config = dict(
    activation='tanh_gelu',
    balance_loss=0.000815,
    n_head=5,
    norm_place='pre',
    positions='rope',
    attn_scale=0.0884,
    init_std_qkv=0.0266,
    optimizer='ademamix',
    seq_len=384,
    train_tokens=543600000,
    steps=8295,
    dataset='wikipedia_en',
)
Below are experts of layer 5 (counted from 0) of a mixture-of-experts language model. Rows are named router (the router's row for the expert), up (a neuron's input weights, with its number) and show model dimensions 0-79. Each number is 50 + 12 x the weight over its row's rms, rounded and kept within 0 to 99.
Before each expert's rows: "mostly gets" lists some tokens that are sent to it at least half of the time. This comes from a sample of Wikipedia text that the model never trained on.

# expert 3
mostly gets: "12", "20", "10", " two", "11", "14"
router:61 35 62 47 62 67 42 54 63 51 55 31 57 38 39 61 43 51 44 51 48 56 39 47 57 38 57 41 46 57 35 59 73 41 62 36 28 61 34 26 36 55 44 38 38 35 61 65 51 35 52 32 63 63 53 46 40 51 56 28 48 79 50 78 47 63 34 32 30 40 37 54 53 38 57 52 71 21 49 18
up0:49 52 75 64 52 52 49 70 59 53 40 62 56 52 49 56 42 37 56 35 66 71 58 49 45 57 51 52 51 29 51 23 60 51 52 63 62 45 19 52 53 51 47 51 47 40 46 67 33 59 52 49 55 45 53 59 47 62 51 42 81 47 54 68 50 36 32 30 38 43 52 40 56 68 56 32 61 59 39 19

# expert 23
mostly gets: "ers", "s", "ions", "ings", " season", "ts"
router:39 36 65 39 57 60 54 11 37 43 51 50 44 50 57 63 39 54 39 49 40 50 46 36 26 65 53 46 57 48 52 34 56 53 63 45 55 49 65 77 48 39 47 31 73 47 45 45 67 47 47 40 48 55 37 58 52 51 59 36 50 54 27 47 37 44 55 53 40 35 56 40 50 43 60 50 60 52 62 48
up0:47 44 44 60 64 31 31 35 46 49 22 58 36 36 65 49 61 33 55 61 32 39 56 45 66 12 48 56 63 50 41 43 44 53 43 43 69 54 54 59 62 46 24 61 41 59 48 46 44 34 34 45 27 55 53 16 57 40 64 40 49 49 39 57 41 59 51 59 59 54 43 50 62 65 70 65 67 56 26 55

# expert 1
mostly gets: "ed", "ated", " released", " mi", " named", "ized"
router:58 29 64 61 59 61 73 31 51 44 39 41 45 46 45 56 21 41 42 54 33 40 42 61 59 48 61 54 37 69 40 45 68 79 54 60 54 65 24 71 45 70 36 46 70 52 62 34 49 56 37 37 61 60 50 50 40 39 53 73 56 41 74 53 62 39 54 68 60 58 32 35 68 47 40 42 57 61 30 38
up0:42 56 45 55 38 30 40 64 44 29 57 59 37 39 34 55 53 47 56 49 72 59 45 35 43 59 50 56 37 40 23 41 68 40 46 41 50 30 47 68 71 52 48 44 38 54 59 31 55 65 46 45 42 50 43 36 47 43 38 61 45 25 39 54 53 61 45 58 50 50 57 70 46 45 49 54 42 54 45 22

# expert 17
mostly gets: " L", " P", " D", " H", " T", " F"
router:57 56 84 47 60 37 46 00 39 55 48 45 61 46 54 61 58 68 58 67 29 80 38 30 42 55 56 41 53 53 52 38 58 37 27 42 70 53 54 43 58 36 51 50 42 62 39 61 46 37 59 58 43 37 53 76 50 59 43 54 33 67 49 43 83 60 35 61 41 37 47 51 34 60 49 57 62 48 52 42
up0:78 52 48 36 58 58 47 46 45 34 49 44 70 29 35 44 68 49 52 50 34 62 43 40 45 50 44 44 62 27 37 62 74 26 44 38 51 30 55 63 69 50 52 40 67 43 38 54 35 11 62 66 50 58 64 50 53 71 41 37 56 50 59 61 52 68 45 82 44 54 81 53 39 49 43 38 67 31 44 68

# expert 16
mostly gets: " for", " in", " from", " at", " on", " to"
router:36 52 71 34 53 38 69 74 52 48 43 36 40 58 51 48 51 43 44 41 63 55 39 50 37 45 60 52 50 53 42 46 69 49 60 63 38 64 41 67 53 55 51 51 65 56 76 48 62 56 51 40 49 62 48 56 36 29 32 40 44 16 46 62 62 65 42 45 48 66 36 34 58 50 51 40 55 62 50 59
up0:37 48 62 34 54 66 27 64 42 52 61 50 43 66 49 55 49 27 57 44 75 34 40 42 61 54 62 42 36 45 65 60 22 61 53 50 61 56 62 47 67 43 57 60 51 50 52 55 52 61 58 64 44 39 44 43 19 30 39 49 37 57 58 62 53 62 33 35 45 62 61 33 43 50 44 65 40 53 77 56

# expert 8
mostly gets: "idd", " addition", "yd", "elt", " Sa", "ih"
router:38 35 39 33 48 51 56 87 76 72 70 54 50 57 54 42 36 57 80 48 61 34 57 69 55 45 38 62 57 44 52 48 39 37 61 59 39 47 42 44 67 63 51 69 35 45 47 53 20 45 55 51 43 25 50 49 33 50 47 36 49 54 51 49 55 38 58 40 49 32 48 65 40 48 50 52 40 35 42 72
up0:40 57 54 39 55 74 65 45 71 37 59 67 34 29 44 54 40 49 69 48 48 53 67 58 57 52 53 49 49 49 40 42 36 37 63 41 50 36 80 43 45 45 53 54 74 55 53 81 37 43 43 50 63 51 55 38 51 74 37 41 54 63 43 69 91 22 59 47 48 62 67 54 58 44 50 35 43 32 58 55

# expert 11
mostly gets: " re", " not", " per", " comp", "it", "act"
router:53 50 47 28 44 40 64 47 48 42 53 53 37 49 40 59 47 56 64 38 50 58 55 36 59 46 70 57 52 45 39 36 51 43 41 45 70 45 62 41 48 57 48 62 61 51 41 45 36 52 46 65 41 66 50 43 51 55 36 65 39 62 48 47 44 43 35 47 54 57 53 50 39 64 51 38 81 34 45 54
up0:59 72 36 39 48 50 61 52 48 64 17 40 53 39 39 45 71 56 39 49 54 30 53 27 21 55 52 33 36 61 37 45 50 54 62 26 59 59 36 46 59 49 75 46 47 60 42 54 64 37 65 53 43 33 43 57 60 67 38 52 36 55 77 52 37 47 65 36 54 62 52 57 50 24 45 81 68 67 24 45

# expert 4
mostly gets: ".\n\n", "==\n", "==\n\n", "===\n", " ==\n", "===\n\n"
router:42 52 55 52 58 47 53 25 52 44 59 55 45 41 47 48 38 59 42 76 56 49 63 33 51 52 61 60 40 44 72 63 62 40 67 54 55 55 70 55 59 44 30 51 54 54 58 67 38 50 44 48 45 78 73 56 47 54 33 48 57 37 56 62 46 58 60 33 54 49 36 53 30 52 55 36 29 39 55 33
up0:67 51 46 56 64 32 33 42 41 22 56 56 36 53 58 40 41 21 63 78 50 69 46 57 41 40 51 48 53 37 47 41 43 34 54 51 28 43 33 27 51 82 60 52 64 69 58 53 38 41 51 72 40 55 49 61 36 52 55 51 68 55 54 54 36 66 37 69 61 50 48 54 40 49 57 31 41 47 60 51

# expert 9
mostly gets: "201", "199", "200", "202", "198", "st"
router:60 19 55 59 58 44 85 71 23 27 33 41 41 32 43 38 79 45 38 57 54 92 54 38 67 37 35 44 49 48 63 42 53 61 50 70 39 60 47 53 43 30 45 42 58 49 43 21 62 32 53 43 52 50 37 39 59 49 46 63 56 38 53 42 67 38 37 53 35 64 51 66 43 77 53 54 43 69 48 30
up0:40 53 55 59 50 49 47 49 41 32 42 50 66 39 55 52 54 46 36 55 42 46 49 52 51 43 45 56 57 55 50 51 36 44 43 56 43 39 53 56 49 45 41 50 45 43 39 70 47 46 43 61 59 47 67 39 79 42 60 51 62 65 71 60 35 44 42 51 34 58 38 59 55 48 32 39 71 66 45 27

# expert 10
mostly gets: "h", " fl", "b", " ass", "-s", "-d"
router:39 57 52 68 45 74 36 56 47 63 65 38 40 36 61 50 37 67 35 39 43 60 59 53 47 60 40 40 31 43 56 71 38 55 72 59 65 36 40 47 27 41 37 55 53 46 58 68 55 61 44 57 64 49 59 36 40 44 69 49 67 57 49 43 18 60 52 32 52 62 52 53 42 26 71 49 41 61 52 59
up0:71 63 38 67 38 54 52 64 60 52 51 54 77 54 61 59 74 49 45 31 35 47 50 33 48 46 31 40 55 48 42 44 48 64 55 35 31 60 59 47 47 55 55 42 52 51 36 67 58 44 45 48 68 42 42 55 37 46 45 35 36 50 56 44 54 56 60 55 49 51 56 61 55 23 62 70 62 47 45 48

# expert 20
mostly gets: " ", " (", "(", " $", " [", "(s"
router:61 47 77 55 57 64 51 35 36 45 49 44 56 50 53 60 45 51 44 55 49 40 49 56 54 63 36 45 49 46 65 61 56 47 35 59 52 57 45 76 53 72 38 53 47 42 59 48 70 45 54 49 48 51 49 50 39 53 54 66 56 34 53 42 38 37 49 39 45 50 27 48 42 60 53 57 00 57 55 56
up0:63 24 59 50 49 52 47 44 40 40 41 62 48 44 47 39 34 45 30 62 51 31 32 51 68 49 40 55 54 50 45 37 74 24 68 55 48 74 56 62 43 61 45 72 38 50 61 67 52 54 36 35 61 54 50 44 30 51 43 44 65 55 38 59 35 37 52 47 49 58 59 48 39 51 51 51 50 74 39 42

# expert 6
mostly gets: " the", " The", "The", " other", " this", " some"
router:44 40 00 44 20 61 44 72 41 39 50 54 60 56 57 55 55 53 51 45 46 88 51 51 43 47 61 51 46 55 61 37 64 81 48 66 55 64 62 56 61 55 44 47 40 60 61 48 47 44 56 36 75 61 55 36 36 53 49 57 52 32 33 53 53 46 46 72 83 65 63 46 53 57 52 46 80 46 47 46
up0:47 36 34 52 53 59 42 38 50 33 42 44 47 84 35 42 31 61 50 40 40 58 41 38 57 43 58 65 49 35 48 56 36 57 63 51 33 66 57 64 58 44 41 14 71 55 53 43 46 47 75 76 62 32 56 77 55 45 19 63 30 55 66 49 38 32 49 48 43 51 45 60 61 68 62 52 58 59 54 37

# expert 2
mostly gets: " was", "ova", "ko", "ano", "ić", "za"
router:38 54 34 55 48 19 25 64 31 60 27 52 60 58 56 57 48 36 53 57 43 03 42 43 57 55 40 45 29 51 45 48 57 55 36 53 72 65 51 35 56 48 40 45 27 38 52 32 55 46 59 34 35 66 53 45 42 31 52 41 46 48 57 29 41 58 45 62 49 81 29 50 46 74 49 57 60 48 46 37
up0:36 35 38 66 43 54 52 56 23 54 36 31 60 56 43 50 80 36 54 50 50 53 55 39 43 76 54 43 58 40 24 30 54 61 73 63 65 51 39 61 48 34 60 67 44 51 54 47 39 39 29 19 46 74 48 35 47 46 61 47 63 59 55 54 38 59 57 52 61 57 49 62 62 44 76 41 76 27 48 59

# expert 15
mostly gets: "-", "ic", "=", " =\n\n", "ical", " ·"
router:45 71 62 25 62 45 29 57 47 42 48 55 36 63 36 61 60 51 49 32 38 54 48 48 57 35 64 31 62 38 37 45 46 58 46 64 55 53 47 53 35 62 26 53 51 47 41 36 64 32 44 30 47 55 49 61 53 27 49 47 37 54 54 46 66 55 42 40 57 45 82 57 16 13 60 44 57 45 58 46
up0:46 60 71 58 28 32 44 56 32 63 41 47 62 63 61 61 78 56 40 44 64 45 66 59 61 61 46 67 37 56 74 55 35 37 56 51 73 47 42 75 51 41 45 56 48 45 53 54 44 43 60 55 48 56 41 57 30 47 56 42 44 60 45 56 41 60 40 44 59 55 58 38 36 51 48 40 56 49 46 52

# expert 22
mostly gets: ":", " —;", "):", " |", " =", " :"
router:48 48 03 46 44 02 43 99 46 66 52 44 42 47 46 47 26 60 58 42 50 42 31 70 41 54 42 32 48 46 54 72 39 53 55 54 51 65 52 42 47 49 55 58 48 42 62 50 36 53 41 37 38 41 51 43 63 77 49 60 57 67 48 39 54 48 47 58 60 46 73 51 45 56 50 65 00 61 53 67
up0:48 69 48 59 32 53 49 72 53 50 42 57 59 55 40 48 30 52 43 51 81 67 43 71 76 55 41 53 38 53 38 58 56 39 30 65 47 37 40 40 50 60 50 49 42 35 61 52 46 33 47 50 55 51 45 22 50 67 52 62 60 68 65 46 52 23 65 54 63 45 59 46 39 62 27 32 53 33 45 73

# expert 5
mostly gets: "er", "ke", "ger", "sson", "ner", "?"
router:60 58 58 62 48 38 65 41 67 43 40 50 68 43 44 48 55 32 37 56 34 43 64 55 47 88 57 35 46 65 37 52 38 44 31 44 57 28 18 50 50 37 72 45 45 65 34 35 60 74 42 56 86 51 70 54 56 50 43 57 52 49 40 49 53 38 64 42 41 53 62 42 62 60 43 68 54 65 46 59
up0:61 54 62 59 46 78 48 45 60 37 17 47 43 42 44 61 39 49 61 73 33 30 27 41 68 41 15 43 62 56 43 60 57 52 56 52 60 49 40 51 36 66 55 49 43 49 48 69 47 36 27 63 60 66 69 38 42 57 55 16 74 48 63 31 47 34 55 60 49 26 65 43 48 49 31 41 64 50 77 54

# expert 18
mostly gets: " and", " or", " he", " /", " but", " He"
router:58 42 70 41 27 31 72 38 54 55 33 57 37 49 54 55 70 42 60 41 72 62 40 53 49 42 70 56 56 48 54 41 56 35 55 40 46 52 73 44 46 52 57 59 60 54 61 47 60 44 58 60 35 44 36 37 69 55 49 51 50 48 52 38 63 53 69 56 63 47 40 57 47 22 54 48 56 49 60 46
up0:37 34 54 46 38 52 34 54 56 56 43 59 62 31 35 60 31 34 39 51 38 35 23 30 55 76 59 41 30 38 44 31 51 50 45 59 69 63 61 60 38 54 58 50 44 52 47 50 43 48 65 58 26 46 61 56 51 60 74 27 50 48 46 43 47 68 53 49 41 62 35 59 44 64 55 61 59 33 56 48

# expert 7
mostly gets: " s", "he", "°", "′", " o", ".S"
router:52 51 36 43 57 61 57 36 62 42 67 57 61 71 59 49 46 54 47 38 47 76 37 65 30 63 46 55 54 49 46 38 49 41 46 39 44 47 38 77 58 61 81 45 53 55 50 62 51 59 56 45 48 56 38 49 54 16 57 61 48 52 29 57 51 64 47 53 61 61 76 44 60 34 29 41 46 52 37 51
up0:62 41 38 59 36 58 63 43 52 33 63 62 63 60 56 41 71 45 49 48 41 40 49 44 71 29 44 46 43 54 46 24 54 65 62 55 50 61 49 54 68 63 68 48 36 45 62 61 66 46 56 40 46 54 47 31 53 64 52 35 27 44 51 56 48 63 58 58 71 50 73 57 44 61 46 45 74 51 52 57